Below are experts of layer 3 (counted from 0) of a mixture-of-experts language model. Rows are named router (the router's row for the expert), up (a neuron's input weights, with its number) and show model dimensions 0-127. Each number is 128 + 24 x the weight over its row's rms, rounded and kept within 0 to 255. Numbers have three digits each.
After each expert's rows: "gets" lists some tokens that make up at least twice as much of what it gets as of all text. This comes from a sample of Wikipedia text that the model never trained on. Tokens count by the router's weight.

# expert 7
router:148180144099097132143167106158111132139175118133136106140087152144134130115117138110085146101095138147195102162102147140127165087149113161095122109116176132109121113133125126098151109114119132134088160114068082092146151111185138101124143099136157111124132132084142151126145138122121150114141114135151084180107121135134076122136127125148087138116133119116149120132152129126124161116138
up0:155139123107128111095128130121137144141150106104119136202126088119170179154096106161151093134096098103107168150124155152133106137130130091108149131104152164106129146139136154087159128153113137147087143118123124131137114156121151161129074144122117113114111141137069072127135147119118093124124114163086086115137099129130143124121095100118137102122125134137163095102150125172082142147138
up1:139107116091153131155148131142135112135155105132139099141161102124117132120116117153154074139119107177126131174122118136117117134153129150145125127156099132164096147132095116090152153096130094143158122133098125084132137079070098104113067124138116075148131074102099126156135181131082151129150144124113169150164149150131120098147133117127138143150119132149126178156155142139102130122112
up2:097122154096143130136141079112121127096136112115160083120113117100107124144119192142142083079158115110135122106143086127139121079093126171140157121102129098125134171078164094158151136105153102138141130100137101120133144128144103118081134143134127128121161126163158148135166138084112141112108131095122131139122154126103152124099165112161124139177128118103114122121119114140094170121178
up3:133168104118132155131153137151121144127097150085150105130119131083141110171106151124130147139100123144135158123128182111144098135153142160159153102085078155114164140156166142145137118080118148127118154086100126130131177114110101083122124114128166106099116124092150162130075133134066141105162126142118121149127138128160130105169115111139096130140093135124127122138088111117147127167099
up4:125134180113121082150183087181102142082144110100147113174162163126118184129116144144130108153080126154126126128143148131139137129124127155130123099127103152125122123104125087129121136108126093116117121117123138113147130122121132100105162117179142163158143095117121132135162110117135084165151133148135143116135131140098114143139113123141060132093135125113145175177154080112111163117107
up5:157137144101163116147124116170155139089167165158137124173105130142143125121103129148167115146100127110137129149106136158178115135147109146105177114106151120169137115139095167102132075134163093126160145114109121135126160142180138099164131107142158113116098111110165124120129145141146146094097135083114122165113159103104083135127118170152122099093119120114110102108127134090141158126153
up6:120141179077132129085114162133158141102117109074119123100099115094112131139115127161129171112103156113117108094156100152128131107102106097114116079122140187133093152160104117089146176123085130144107131124121126126149131136156110149100138134133152125157123162112123129085163150127091144133113141115086107144134089137141105115102137129180147095164105147116138105173153129097135128136136
up7:169130148100135143127150109103110130118082138138148127120121122131124135144171153084119128136124174119091139166122151126162104117121152147103115129116123094156154111108085157131126086158128153146112171095111146125128145133121110076079158118117149109152147086148141165153127114102111151135071139160134142157150123093081099146077101126119137104157195112119164120115156129108119147138138
up8:138123140105173153187115097171144104106094092112121122136119109080119132161128061130110138173122106130114094118144123133113150171165105139116105138116122131155167163115095111131123140079126139146112196126089123124118144106115113119140114129129181110149119120122111122112119119130113109086139121131121080171127091099089079096104133116131124102150130153128133127109102150146110145122167
up9:149141137104136163151126087090136122157117147155099147147100112130160089138131104132130150156138127127153123124092107176155120151141151143121131137151170103155142126129121152163125149116106152133138200087120111122107124136168117172108101113170162151133100094101125133152104117111133147134154150100129153175111126147074125103107102167188108146123124102124095142100095156138143109116162
up10:160134126133156055115125137122116141100173129101129082132126134112139153110098081133144126124177204119161104120098107120123124073121082126152136148107143142122111116175091122143091127159118103135149133148104153093130148101121118121105144127147140107170111128112130145107149150151120112102107110125112119179108066098134130131121118139112121122184119124134138115109166148098157140144143
up11:140136188112110078134160095113142157119116086139130119143109144145100161123132150142069137126126122158165126129089118145110123141163136127138135134130164148146076131131135083101190102091134121118120157106152135157119133132133092103179169157134156159153125083148138133115140107145133088112124160106103113166174117098139111130152149122179106141115153130132155109125136135132112160161135
up12:142142176128116101080134089162091161090145142138142125158138121111137158110138132117124166137087170122163125152086111114145172117143109124101102133146137142100128103110129148122115112105095167119130150109097153101113178103127165117138063132114137110129156116112136152127137135174103143140149094113151127117097113111105116124118147114137088178114175146135144130156150164147175093143116
up13:097135125121164106108127135136149134123108138158152149104173137100144127121140130133168127173090127147091103176151112154112175125134186161111101103134117174150120106108121155124113091100123115129132109102090187118137103064120176156122112153154109141133124131121098156145152104135120104146109146137162126162159127128103139145148145163151118166130082124146129104140136087115109141147163
up14:114140142065109113129115111162100115131116164102148134142092159100120142161132155144088116140122122114126156121134145129118114111157106134131093160093157097124141109115125156173127153141140138181152126127174160169100105132126113103124113127175167099167131116102134161162101094132127131093144126126122147124128124143151080084146107120116125165128077137129113132115111154161091087080162
up15:101103159119190127117155096103099130109141167079126090129132118110154168149114139116093129099142127114155095115133124131129152149140128173099116117095114155128151100122119164140146137114152116127112133117104062114143183109147107107131110116135172135114149122105162156135124106131075148152119143156146119149123163147164078155204136112126143123129127133109173116114128128098161105131130
up16:127149134132134121146167112140135129162146129097109116128112152093140131147108114124137162115119166127147116134168144166123167117109153154120105083144143122131124132134122103084111116168132146139095112125117120126106175110172119141092136168123176102182107127154104155139140144167087110131145104147098150098120124122131134214114076143126106141086136132114113102135119115095076167157141
gets: "an", "it", "il", "un", "rit", "ur"

# expert 33
router:143152140153114153104173097150094150148147110135150156137102157157165163113116084122154129095140118120162111133161135112141110109129133093122111071102150160094147126110186162095163123132133131103143129117135068129118198105173107142133178108098152097138131140141110146117145184141140131132172111120145126146127122146137137102106115133149163147131098123111140148095130142145111115144138
up0:134113122082140114092149147122129176131133129114115148095147139129148125098116093141134192084126115147162099155145145135174175130116126163127132140118177153147100109125115139140127119120103128184148103126148156119150157098119108130136084126096140074108101108123135135172116155157149133181108151115102142128101139118156156127163115096106105107131127144121144101139192108090127115102138
up1:144138116185125186082117098130131137104125160111125094123126125086135126127141109165111142107137125121141091121113164152159147119112112130130102125084127152067149151107141166119179131104123131122104147150124158168098124117107113117111106124160176124158148129162109127134132125100122135122167133135121095179065155144159135142120155173114099143170129154168130135133110101095152129144113
up2:115104127138143116095125139095110129108165128171137170106140117101140164119115123135089117153138120138189106127116128115162129115116113149167140116131166130102148141164098147129161131067097145133130135099140106102146176063135146102076153122132133093124137175144179128094085123160139129105147117110120132172095126153110147152148126121141148124067115158161130121132122137125139129098111
up3:105087120118111168157106098133137172113146180159135104094140145131137149161119170117146104139110112091144128159121158145159103103141122108125080092117135111130124122118118107131138131153118121136155118111100125130115167107100192143128071145101147114145103076130124100097104108150168122115176131111134114156125121106120089110101143156160142108094153110104134128148104145132086136183138
up4:159123092120154117070118103155086125113119118156120094148130101155171099144122095122134124158134162187103152135106117119163140111113116150157160131169123107166113163108124139102085148110132161132058100159112081103153112137101120141152165075113134121147173120130093122133162115101094132101127126161146112143134115151119108107131121139123128125128111173136120154171139127135123146131136
up5:131140126122162124091116128126149160121159118147093107126137089129131155123136114171143128109151122108124098190112126110088094156136122108135071114119097148123114167100144158140117127123130143138111118161127154163149125138181159139123136151113102118119175117150093150139152147122071101160125167154134177144121103122150106157113103145118101087106128107060151162173124113123101132139117
up6:184147162073144131133121122098126170126128146101088113146159165173153138130157132149139150130129151125136158081156116098126159083112164129126162158134138117126128108131134125160180153157100135122110148136097131137080111162117123107129081116121136097168106111105138107107129084130142155143111168113145151146132125124091116138152152090145128138183109136146114108117131137164083127158105
up7:154158108119112150144119111130127116120126145131147121134128115129137103121092102147130172080153109094136131165128134149129150122184139110074142149112079128113093159115120137135129116151147167136171103132145148164123108139132096127097132082078144124105105103149164159144136140130139088079136122121225125115127134127077111093112122139142114103140155151159123139140088121123110143149148
up8:116114146143199084116084149151140137106136112110118104146123120083129111141119121147178127064143178133144130161151120115119096113106103127131118108121109090140112104095137121139079118162148131135156149115098127132138138091149102126171126156120147122134174115149151103122102121159085130166157148083131119141119082127168133130160154146136124154103102088108137119149128102093108094133110
up9:115131135108111155136100128143146136119151158127084105124133130089137131103124098170135141104071150104116162123108102126138148143098081106114146121108135126127136123141177166166112144134122104080125115133118118127167193094145127143179109120097163093114131088111131145136147137175142102128174183119121120141073114110148157149147143105101129140154130131113073120129151122128174131134138
up10:139134126121099131173159141128105143138116177159137150167146146115124158116113157140118132127097141083113106105091121102136095107124133139131136103154156160099141170132159128103164140075196098123115101096100129177102136140123107145151095134126160096137108107119131116126108137142100133085116157145107135128068162131130122133137110117107108108117103164118084146136139157159074126091117
up11:123135111102145142147140111146156169154161142178103112089134110149152130153117112090140118121164154124153155158171144101127158192125131149147145095121121132165143115115107104129102140124141177131103092113138159095195174141097093116149115140148123083136100124144095127108156168062097124142116127136140105100139109130124129132139169130136106123152122110138091115145148129118127095124154
up12:131101140101144099104129092176175138150084127126150144115113103104143162107133112139154158144082095148179118150098110168136119125123120062107111098115143138166088109089158109167177131142134156158149079096159120114149153087151109102150154103098123108099071127117147120109134136121105160113157131155143127125130146156134118108148142151123123144136120129113132126135121141127149108125167
up13:164141109133135123151118140145140115095157159096132145108141125117135142130104107080135096100075134140147148135165146154140137146148154090112172111096140080132135137112156171074139078185136152138155151144112101106121139123147159130093095125095133112112075141141120135090114173132121132152139117142124119110107094122120150140127142140166173153149068132109139140178136139147112116151119
up14:130124094099145141093112119137114172099161151137093156080152128091149156141139134143141180148113125106150086194135133107110147133121093129143113124108113133130148145109135114093135110170180156135101087134125159087093138128139165183137146129068096138142095134113150150151104101160134122137131155150150101143093113083117105120143139153125126135093133138156141110114147114096132117149142
up15:137116128110133088123133114117149142164145115123115111135101153192165139139107105138163145137115095139109132119143113131108125090107127131105117127147132150140104093151136163132180141105116150111095120153082095161116099114124146088128117115088182098124098143129164129149147109144131115122109105161131189101109141122127136068115152120161143096085151172069123145133132120169117149133160
up16:138166132126149094136091122157130140134157113113111110129110124145166158118138108131178142089148121153108183121150111142111123127139132126136103097122133125154125086115096107069132152101109165092141115148108097125124176131093103120100121088114135061055129165156124150108092124142138105119119135151104164125155135128108136131160121136076117159113150168157154146120142096123112120136118
gets: "c", "at", "is", "ot", "it", "ec"

# expert 6
router:182154121134144137122147122138130120156155126121120114124114155118129137147142131168138125116094101142124112191127079104133138100131136179093127112124153143107098147091108122081152198139106136133104129120080152114113099127114111162111153163113148092134092141107130159150120115159143126118078117163161139189139107132141106134142131143139126142141138146170121086095186122098135150140112
up0:172110105161119109152161094168137117131128133107111142122107146139152163159155099149114108094112129103145120146144124128163141112094179121096133099129153149162155089118133088151143160147150113093131126098127140133111109175153128132136163127171132170110108121109141102122101124146138202112103120107139165113108149160097123117114128157157099192157157129151149108132144095137119130134166
up1:131128126061142104122145125173124134103142109143094156055162149117107160131139097146099166113138125124122143135161124116129142121132110150122134119100122139125142187176121130149125155086140097123148130142142111121076094101099117110141136141163148104166095119113107147105120138137135133074085191149111126167129089133116145094100125131127125138158168132120137141104183137140124123143117
up2:129120149148147120153141123125130133129186118127123130154098117157118170115117153099127124130113101145152156138157151106092155146082129174145085157140106134115137146139136084089168115122131113146111124126114119157080082151098116126158163116121168082128160070133161112119101160148094165095102107120107111152107076141129107137127105147136144138139159132113181090083135119126138135132136
up3:103104136116122146098123145119083178109146153138125130128114115104131117142127103114135152132147160137151142143174090116129137117122165100136061136122152162131130118106115154115125174106125125105121152140122136141102138113123113121100085109082160133108136099165136122145120125133147084163151134126144160107145088106159142168102143181153161128107104155204153105089134127119105163126080
up4:149127142124175108174134069094167122098169111142132134140136115116123132109135176150104119141150111095141084178106105121139109150150134105158145117128142139113140076079136130129115149142136125107147099101155126140087152122104104142143145114116126109148148074124151104110097104102157141097113145112135088158133133185112121155107117126184096142152142150147129108172136086145145107129131
up5:139159140149162138108156142098111102088156178149126149110136161128176142127116109112139114101129072149120129135154149118110101136131141124097164095136128139132151151109098137097151165108119138142134073124118141110098120121095093134152149126150151098191130144106133138162146126117134105129097114171162139172108070073162122182120136128164135141115139153122108119175132131145127124111143
up6:132136137143141097169182146100153104131110139120090127152151133120139185116125164159146136121096102108123134123126134148128138111107094137090168070117109136146116173105135130134107155133158164091109107099113149153132151135168133137166138119146176095174123097118127159159155127151117088142081119156158151147119096122111122131170068125102151104087131153152117117157136134124122133122137
up7:158141110146146116141156105122138129148152143154100126121076103121107143164154132112104140126081092096104140153163127111144152137136179168129128174136104127124117115188106131112133127151110131114114117148111139117113071133116155146154111074095141131133115130120146169136140149128175105139091143142121076179133124144110124107142116120168133085133159177181122112113107165149141109152112
up8:113135132094162137141150123137139126137147120116137114132103117139131124192105115115129110117134192132105116159145123140122149117132108126115156114152117116106119108095116132124142164105089100129111121118066145103181101119121072171166127135145141127109116158145122187136144146148176143148148158121151128185106097156100112136096160132138088102115105147141156142092141098074162109125130
up9:113159133143151132119100126113084113137111139108103115175133126117172142138120113131104158101103129149124135154121146070108109169150099128151133123141133155121075114135149105164128132152126167108129087101125114139072143135137141092099121105123154104158090155141150115133103172141140100124130182108106105167136045109122104137087100095127131141124115110131145173105158118156131135140132
up10:119085143124095167182124123115146118117116161176154103123138140114126116126115102129150110083115117117141131147131106148121087117123162170131148143142121144193145142158181176104079115088138129126108161133106118141130099142145143158138164125121150099144143138121158115121087147132131126118112159132092124153142123139140082092115086123157131129142117121107111165160144148109145205151129
up11:130118147097122119137143087142146133142122114143115108171134100122122051161133116141134125137122149119147128158156062116173121114131127100136148114111131180088112090106162099120107165142152077118154100148086142116164127134149141151100147135114168120143143102109153179116118113080110120121151110128167143099141153141083108123126156153119123141151074143170133127128118155115158120122134
up12:166156148130149099103162153084146153150162135102105144099126135130097091130178135132108080132109107121128127150128117152159201145176138151105149137116148090110120166101100134112172134161132131147111145159142123099112127132095158146118125112095153120156111121123125159150112179145102101111088080171104130120135114091091142126159155120150102155143102148142144146109147125131131120134114
up13:111121133122123135114113065140140131114146161115132165127126173140125114135128115166151138120078148133182100119129121114155096160152069169147081144110160128136106144082126156109123125123200096130140086136085112139105124152116121096109162134119112124118129104112122111146128115094118134165159122129124154148129147172129078137148097143105092149120109110117101122134093105140145113181137
up14:100105188107134119098141139109146132122125132105118153134132136082159103142118144119170134131150126145097108151131089147156127116178110115099114130082115176153080111099157104159171167117131106131127102176104098125102084149148152132116136137148140140105100140146138173149075143149126111089118108151128153140169106115141123097134149128134128087142140124148153137092159135145090101088128
up15:149107149126137154129171126156129172129188132122111143151116112110169115137140159136142110108102116175154137125130099116141161135141094168126085067170140103158121143163130089132172138105134111082125161120151118145137145161146081134124153110148138127138111143115133141142121142155135127068110137126116111163142125127149121179136141140148117154160165129158113121123175083089158147138109
up16:145157122106141135114196105130124101132118190120109123137161194115155148134153113165135113162131109072126103137128150110152141134138134135140150169150121127133087123163123102149160130147159132106137159113133112093143121172109107119153161158165144079139077117123135120154175142145134092160135107128131155155117140140110138137148147130109092118123105114112132097088167133141081130151145
gets: "al", "ial", "el", "inal", "ual", "ant"

# expert 55
router:150173156138088130104207096175108153140140113144103140125080125137082192080105144112126106102164106111170109134141117122123121131120201097121112111091157151119112124099144173133144117127132140129153135114124092130116179121118144106148131081103153089121129116103125133122147158122156155134151139144157139110119123158137115105107136132147100138103110131098140119127109138135143116097141
up0:140140141111130100120162098140101175156126134128172105130135154163107143144148133112159131143114111081133165087099193132131133094141134127108129139112127111149153167147122127129156135096110171135141080139102093153085147123097140159121108123069129061154127130165102130159164117134132168153136133139120138128147143130097077127136153148142120112124104160093153123101135108171145148117123
up1:163094167113131106178083117128121130112125138105138136125125153154119152146153136169116162125140137146124126100132128171143150140108173101145138123137122148121139118175142118125173112151092136157100135132124143125080149116183168118093142141137129132175160154091154144170138085137113182141156173153129109132128079083123140160103107119137155098162140119156167132136141117139132110133161
up2:165094124108104123140158130135153115127106116138132124131146133081086118144162101136143103116079148110187090147128087157155094120160125119127121107100120111104081119162140135159130094116119169153128151182129157115120098118148155148126118136132154093121136144133113135154104162144146113111100141114150136091066166138078128127155154162160114151114114087155103123110102173139125148125125
up3:128104156117156105086151119150120157084092158108131161139124108100117173114130135129131136157133122095172110146151178114134104102127147145137159142158115142124133124130123134130189094137168172104168170126136112141132163119146177108124147095103165107140124094112140141107159106125144089095138152099143159109158131104109136091133147143176138107111110089102163143115136124089115111099145
up4:139091127151121175151132114135092119154128118160126123093096129107076122155093121147114172154121093117147153117149088157156118096151106131155153141118103116199080103110164104100077089140131129140151135140114079134114119153132110144123138129115124115146176116134158118093105141109137174119128145106130142129129042158142140133145141140131118141154151105102153135141121152135139125133111
up5:132084135135130113100124090138128175086136167104084080117126112163119182094108102116131137137182145119155139141118141106140122138111157088106123179116150123119135110140137113141096143097157089147133111147099139109146144144120100099098123133155161095114154141106124114136135147121094151101110105087109134147112089155122137075129126123137082141148165153132077126140128106115121091109171
up6:140116143173104138107149117139120180127125149101160110121140165145131127134139107105096134179115106169123166121184113128114116163139119127123095109131105147164124191141119146128113125129157125089128154135140124130167112158155122144102130129180179096136148146155099152104128130138114136148153142123133110088127168128106089161096149121165097145177108168100131137139121115069129159136138
up7:111136171098141117110158091168149142118121148143109152122142142122141138097125162124158118135100100112150173108112148131149182139107103109080122146118098154112141183070145145176143130131126156160143155158072123144137150163123090117126145109123160134118111121132120152085139147127157134113130128142124124124103112136169115152119148142152169172129110135120089153140173101111135113065125
up8:137126151150155135101138142174119142084085193137082123167087159130134156126115151135119163131148105134125136112096139149130113132138152093149112121116157121145100142125143155109189120091109172158110128117131112144148134138135115124139148105147141141145190137133148092146155134107097144082140169136137176120135073108109133125156144119143135152114095170111127113138140156145168168140155
up9:105160128092121144097150127121160143148141167119102137110173149107175142135115106138169136115136128097177136118113082111134104136129149147086129108141117122119129112136136154131143147135164113134143134087096128155155148131147084111133122135134178173126129098190152087156143141139107158160105097133122135128135113118117146121148129141146157091100122109146101134153047175131130085103109
up10:167147154117145111157145100120130157150104143147140121131110099119156163153113140129104135149109098168147106136133131128131173061140086106117090120141122127099126130133119136111136151145167111128150127114118068083126213112138128112153113098123159093124125160143127175122158137100146106120137148137139127080146139121098116081101134130180113141114125176146105103139117084134129106122137
up11:143131158106108086133144118146197122125173135147107143095125147131142145094106111129151125138151148075176100141081073115122113119116103106142128139110135132146094155104189119147126142114131173112098099092162132104134167135155146143112143108101154136134175141117111141179119160116145148137117119108146161103121117151118119128135103164114076167121144114151185137117122128123126143118134
up12:131116137085146113114164148149130138161077155118098153167158118072110111159077166133168158164144183141151102133141111114119116131140144143128126153122133129121109155110116177132118134138128116104103165151120153124106115116120170131146148131113143060150153149205101111140123114174118123140160140119108113123132114139151125121089176129156114130115149113110124119174153124106128142134145
up13:162131137122175107130137151108101125101124154142187144104103131106151154111107121121120121107112170126121133112105073107123116121158187138109099095086109120130130167128177090121094129186104128170080134113150136142129115109154143095127056131103109137108108173105135141113134150115117145126180088150133107150126129118142133137094125158137111106119112127113118119116139151125140094091120
up14:116121132125161082124131134127162128106136141117126132125120113100123143088135123154158089134174162148155150138137154090172120122080167167122096107158128156168137147103135135167144132134152149137153117096124149114157197132133110118099153113168131141108185101143155167104116114125120099170128128136099114156077097123109116108149131133127113137122113123170181106167144101144099126109142
up15:105181108193104179154122110061099066150097081167134138119144143104105128160165119114129141160129158152154123148097124115154124156167140160112130192147117121116140126128116181111110142142118109152115126128123129141139145104109105105137102085119112129152115131138094111126125118092131129149108135151130108147105134121117105120131097141149137124175127136121134121132176117140166168111149
up16:154130166104153118108120108123091151115132167097117104159074140126128173128151162126115144129143142133113114103140102090113068131123153134121097118124171116106076116147103124123158091124145092134195112127112144095128186092146136128107119145160137122159167117160128106141117152106120124151106115157139160147114099108099133122083077099126098095157134134135140143102131105106142137158120
gets: "c", "ot", "ro", "ap", "rans", "ri"

# expert 113
router:145150139189169135118131103161130113138158133097120091144131183116136132177109115128081148113158095144146097131147104102148112137165118157129134096119178132143123110118151173115150125113139099131114128117102152091122101092148119135154147128115174084094175105109096132123099181166161121095155137123116121156115127144111092147102134137159149109090112136122128148112165139140160132117118
up0:124093098161169128133112106150160179136101133114176110111165122158137122154104178152127144097131134134155097142147073159171096123157121149121122098103134168153131099085157166126175116135124127139121104103085159108103152114095116158129155138142161114138145104125155147154096128138135121146139146104145145073109100101121145109148152149176116143118110176141115143124148121125141142119118
up1:153112139118158118069157102115102131136152134139111134111144148147155113145118132164068141137161159163146146161150111160152137106132133128079179123083154102145119110137123121091181124131099158112155097110127154137138105156090113133118131172125113140072122081108124127154130099102117144164124137107154166130091136159106162121098129121132130123133132134117092112132111118085096100090149
up2:125102141139117084135158115157127152131154146086151104114170111083121121164112150129132148134093130106107112139120094108171120042138162147116144161140119122112124102124145149137147120153107121126130109130099129115153133122113118165163126095114180139059125117084137121106152149149140133160166147122143136136097127114130100135127189135163131096133120151116083139156134119111142114072111
up3:134143164130118169137161140143165157108122132119073113126109128111135141131139148117160168156114110129157091161111147088163070068108143101154082112145101174117117127097082147132137104144139116120101140121142127102128136147099144132070131132132177139113121145118150102126094142189139085114129138138124141114124137120113097149124092129164150180127128146099125107132127102149132105110093
up4:105112108129143094137111151179155126132147125113128095127120121098138160128102118113138137134112151159156149160101142115131115048090194148100148124141152110139151112137140095139127136078133075145099137170138141141137096198153140114127144159099156094114127103105144117143113158119097123126166116138118122114144113108138123137134108081144110171097099122120150167133101121123121155109091
up5:134169164131129132124126111122172160154122147111135083120107129130152127097103083174131145119153152113119090137126108130115145106126167154114143092161185117124098133094101194145140193114152118112146160112127141154129135114144145128138170155105168115117137117140140137067134145139136087138092136115113119152087119112110089148116113168136130150102151150112134117086122089113113106106132
up6:149104149111130135150107067179136129118118142143102101100141177109140092105137095121123061114149124102163144128128109117130119097074101191129116127122151168142128140149137112126110132142100110174125121172121134099175128139117135104144151138143153087095153135136133137113100107128132054098111102118092110135114093166115113104147147138144116151101119135110150131161114136153136134105110
up7:140119120077100119145160132140089109122136146138149120124138124133119109137123084158115100140173089101098099122106080113169114113154146147124091088123105136140107098131132132133158131106112154123117167109132140135145150132191134149107139137130138136072137107128088088156096184122136148116140111100121119130143072140132135166116117107104088092136115143102130102142147182136106104121183
up8:132113141134139108097134131160105120154116145142121107156120134167092156114129146130083111140121133122158097133129140136137108150120106122161128142128164103130123139095152127155168066161181095108068136117133127120149099167134131117046114138096151088156080104120114117130120093120122150133112163174115138150132078165135090124139147124121153123118118100092145124127082157133138112139105
up9:181143109097111116124158124147088122125165142135118144097138135106131180161127188179111100113121117136146117148108152147134117125109100164113125129131111120129166147116131144144146110139129135085175096135125153133126091137148174163117111166119120117083152078113097130101146100116118094092115122177132143159099116136168106111117117162145082135163134118108129113141133100073126111141101
up10:132107144098130127120157107169140138125126140119160080124142127110118148182093104135142128118128107118122154102122138091099142117121154106112126133063106185146124123163138161091143120094152120094105140133102128144094146146125137084159151111119109128120126115118138119120105142105132118129090110110108123142060138092115096097100158118123100080127082134135117147182092184130138105096102
up11:166097167098131118185164134109106167102107133125113114145109132086084165130116136122143106150146130150085085153159095150139105172145140083130133105118169133106127111183139145100134081173110123116103094140135144139143124157138114130121120070102112112148145131143122162135125127084127105132111165136169137126121135111124120155102116141187144108107126157109152091132128147157143131130111
up12:164139153131121119130124151132157183154131146078106076132156172144163122106129149137140158170162147124150058129130164129127126095137126109131119113085113157131124152139136103136140131105098134144091169104151118114129121156155133092079134106118162120118157142167099110153066148121114149128148174133144119155127125153152163146128129100140137150099152144125138136144158162119111118094163
up13:137132133114147111141143099104085161089116151113074131154161092085120165141090151129080123115147122148116157141104117089142133136156116143120143119101124157094176136181181109176131123138092122109088168112133144149123100148112155129089131132118109107120127096160095126092101132174113091124156116112092155158147100089110159105140144103105132130143143127129149113143117143149136109146123
up14:156096116128139102137140100099152152143202180095155101161133159083163124180132126122122166140150129071135148152109088120141091082150138123142146124136143108136146126117103148141105138123109085156141172135115149121119147136112110105104143121146130133115094118091136099138138135124141122142157186141141146117168105148118101131087164115152138095100109101113146113115149152101115091133123
up15:150167130135157141085119123124142123124149119090158151099090143116089094108111083132166144112100159129153125112093120110117093078091104118128154135131119094110123140116170105138116146115140113137125094151105135130124143129120125116129146130085124134100145168088111159168131162107130126147143131077105151146141123108149087080131121170088126141148110147115091128097075168135167115123174
up16:125125126144132114110126100167108094155127168104159106108079138113087159196121110131149141111114163128132116171141091120156110110148168111094138140137163108158084102117121117130132149144104114126145128142151141128135106132095113159129088136163132137117156073138136107137083135198138150178113098118120144138126095131125114127094145120135117092147112078148127148095103172111140117138131
gets: "ic", "ical", "ian", "ive", "ent", "ial"

# expert 41
router:158139166129086135081141106122111125133164143150116127133092142127106127122050153121131127127168110142139131140107078135133135102132156169106151096104153154183101112130143115144152139091141126148081126115072127097161120123132113118142177122148165123136109109108146134163160164139123127127080099142153166146129138172165133109152114113136145180127130127121123112100152120083129146124118
up0:107112171170145105081115092110166094135117183140115124132096116153134150138112075093109122142150108106105142093147126108121149116161146125119178121120155154125116116105148078157140106125113156131141144148111118124093163090161132121143128089126126101083090142099144152160129157116111158089131151139114134106127141094160112090155115134154110101168152118153160109123109163150122117133159
up1:138123169141087143127118111161103141119166124149065147155098111111092157144165138156117162085098155111109115170124150120111204084186115143103108162138080140133134094159103140157158098107105139124112117150147116137128134119152125130118149126115121106143125130120115150141134115109113140134114102111180118097123154160158117140130129133137117113142156137100165132109135085154152104086152
up2:088111147181075166144168110094120099142154099140122123108114114124102148171129122121109117082149110144129126131115074147131101167138095123132094139108153132144142162094156130146098098150124137138166091113107147123137139147129128114103131119180102166120154111087149162122140133120133117102115128184135115137111159153121154148164138131119107115128109107146126176137121149098134140203135
up3:126095118124143134103156105154124169166144136125111135170130123142144145140132152094137164173165133096160125144131157111158086104141124137121077069101112132167148142122120147157143123064107148107114107126152115091150127119089098128094170076149140087105114097109108125159105154161160118145150120100122141155121117146137143120131153152110134127095104143098121109119119097152122077117104
up4:138158174120105104127132149147124173129092189126142130112105124123106150111063114141157174175109141125115136128147108115132134089131178111121076122115112102118144090100129085138126150138154159131125122103113120125126126113150074093129127111126167194129087127120140167163156113121129141074139157129127153107118129137155116095175150137129137134121143136151120106128171118123127145155111
up5:146078156120146143100143126138151106157159140185135100122060114100138162148101134099090090090137130121152134132116129120149134109156166114092120123090162104107105134135109109142097129138115151139150114141104143137137109153122111114105140150073129107126085154104153094149144157103075127052126110123118100134161110143158146111153116151135133123124150147083120096135140123139130126121085
up6:098121183161150102117164136130174130148169091106126130119168135128163124134110106152108172140162098117150144144102159154093106151129132133101112116094160131143166134142116109135145153098107154091127134129095173054104164097144150123097103142129128150122146109111131156163137122132138153117140112133091094133099159142146105155105115141153151106134122132149122143133107115074165134166108
up7:099141125083099149103126128117103143142100154122113137132133134129138166103117121168144106156164102150107160143139151105118137112102138185135148113115123110129106142130102129120142142123151130143101119138114169095112122075114070090121145162107112075168106133165143121159133148134172087125161133139122180149162117157098123136152166125124159142121163117117108122103150089078084102129138
up8:142144117097144100123114095141140161153137172168150125138107108145171135122119109143113096128131162119138140168110082125121161107088115116171126101131101120132131149148165128140137134151144127168110150150092137085158148143131105125150205141125139093173131153142174087120130158138137095111135136160127144198152107163152127097120137115132165146116093075130139136147144140138128113137119
up9:088107143135166154120156070130132128136103164114110151138129118113122137150048113144100120099081118128135153154145106154118145129114089126142169160089139136134145124110112141136151089108100166111124139136101159137118126155173170195100116127143152089106137136090125159123111141100115092083090088133128151117122115135124136148094087118128137120135140119103095117121134129120134161165139
up10:123085056148154131112096089122143177137149125157117114141151144146133117100105143128126141157163131142147114135136147137130118127186119171118127130169109100144136095111120099098147116103152129163102140137109159104128151124079117125102156117132084110115107114088130141173091138165132121135136171126127142164171096120139059098112130158104142139166144102137147119097128143129117126161147
up11:132140139172140131078152104121136143136188186126108153137126139125139192128112147165130108118153140158097113145129139114143168108162114135110114108198176106118146097135120126110141135119145156088135119158146129117134094151139127124126150108128079082132125124179148155106177176124105136137091108161129139132120133154126116117112139129114187157122100143147127168114114133149111131151131
up12:140133164109147156150119059112140142108133132118113104155133138173137099114111129159107100136167125149132104135129132127104098188118162143091101146142154138134127134132166131135103112089154141137112162103109128082133131130169082123135094153116073146081130084142114116118096111140151155114140082134113167162107094136094085121092150119137158111158111143096096133137143141130135120106106
up13:146142139143136092085138111130137116112123127123107155082169107090189128140099156138132130121144131133155121111127111155119141136137136117147179116074137130147129165139131102126165167115102147140124153133098141109120129160178126114149208111131175123096123109129103113109116122095122138108132076087132122157141081140141084084123140133147123121081149161140126135114120121089090113098131
up14:129126055163144132156124106165102158126151143125135084180090117125116127126140126130098138112071155155102147121157090121146100107144150146113154125092112141103146185103078122122146120159122152119143153103123090165104126143169160141100160150108127156104116095123123123111150124151145108115101150073155109115146122134137100134112134129178151144137096122108148146124151174131138138130148
up15:106096157099132141096132096124114153093102180143115151123098142123176096120131166135123169139140133141108103074102118092146112090124141149126077083127128143097101145165122108146178088136131110132137144157137133117112139123162111125123126172176102140111133116107154142158175113132168147123096149132137126161109126145113152130139109126177062158112124129131133101126157103126126101122151
up16:134141151144169116127115094162096138117103133116106142156092144141099110095125154063121132081103147126145138145136112127144149117107132150123132111110139117161119176110145088111110153124117128144120194143105183117094124126147130107091114182138131117195123107148126136137130134152092120102087137169133151141177122110136119115119108150129120140096132192161101131120122151152128113163105
gets: "ar", "or", "al", "ou", "in", "oun"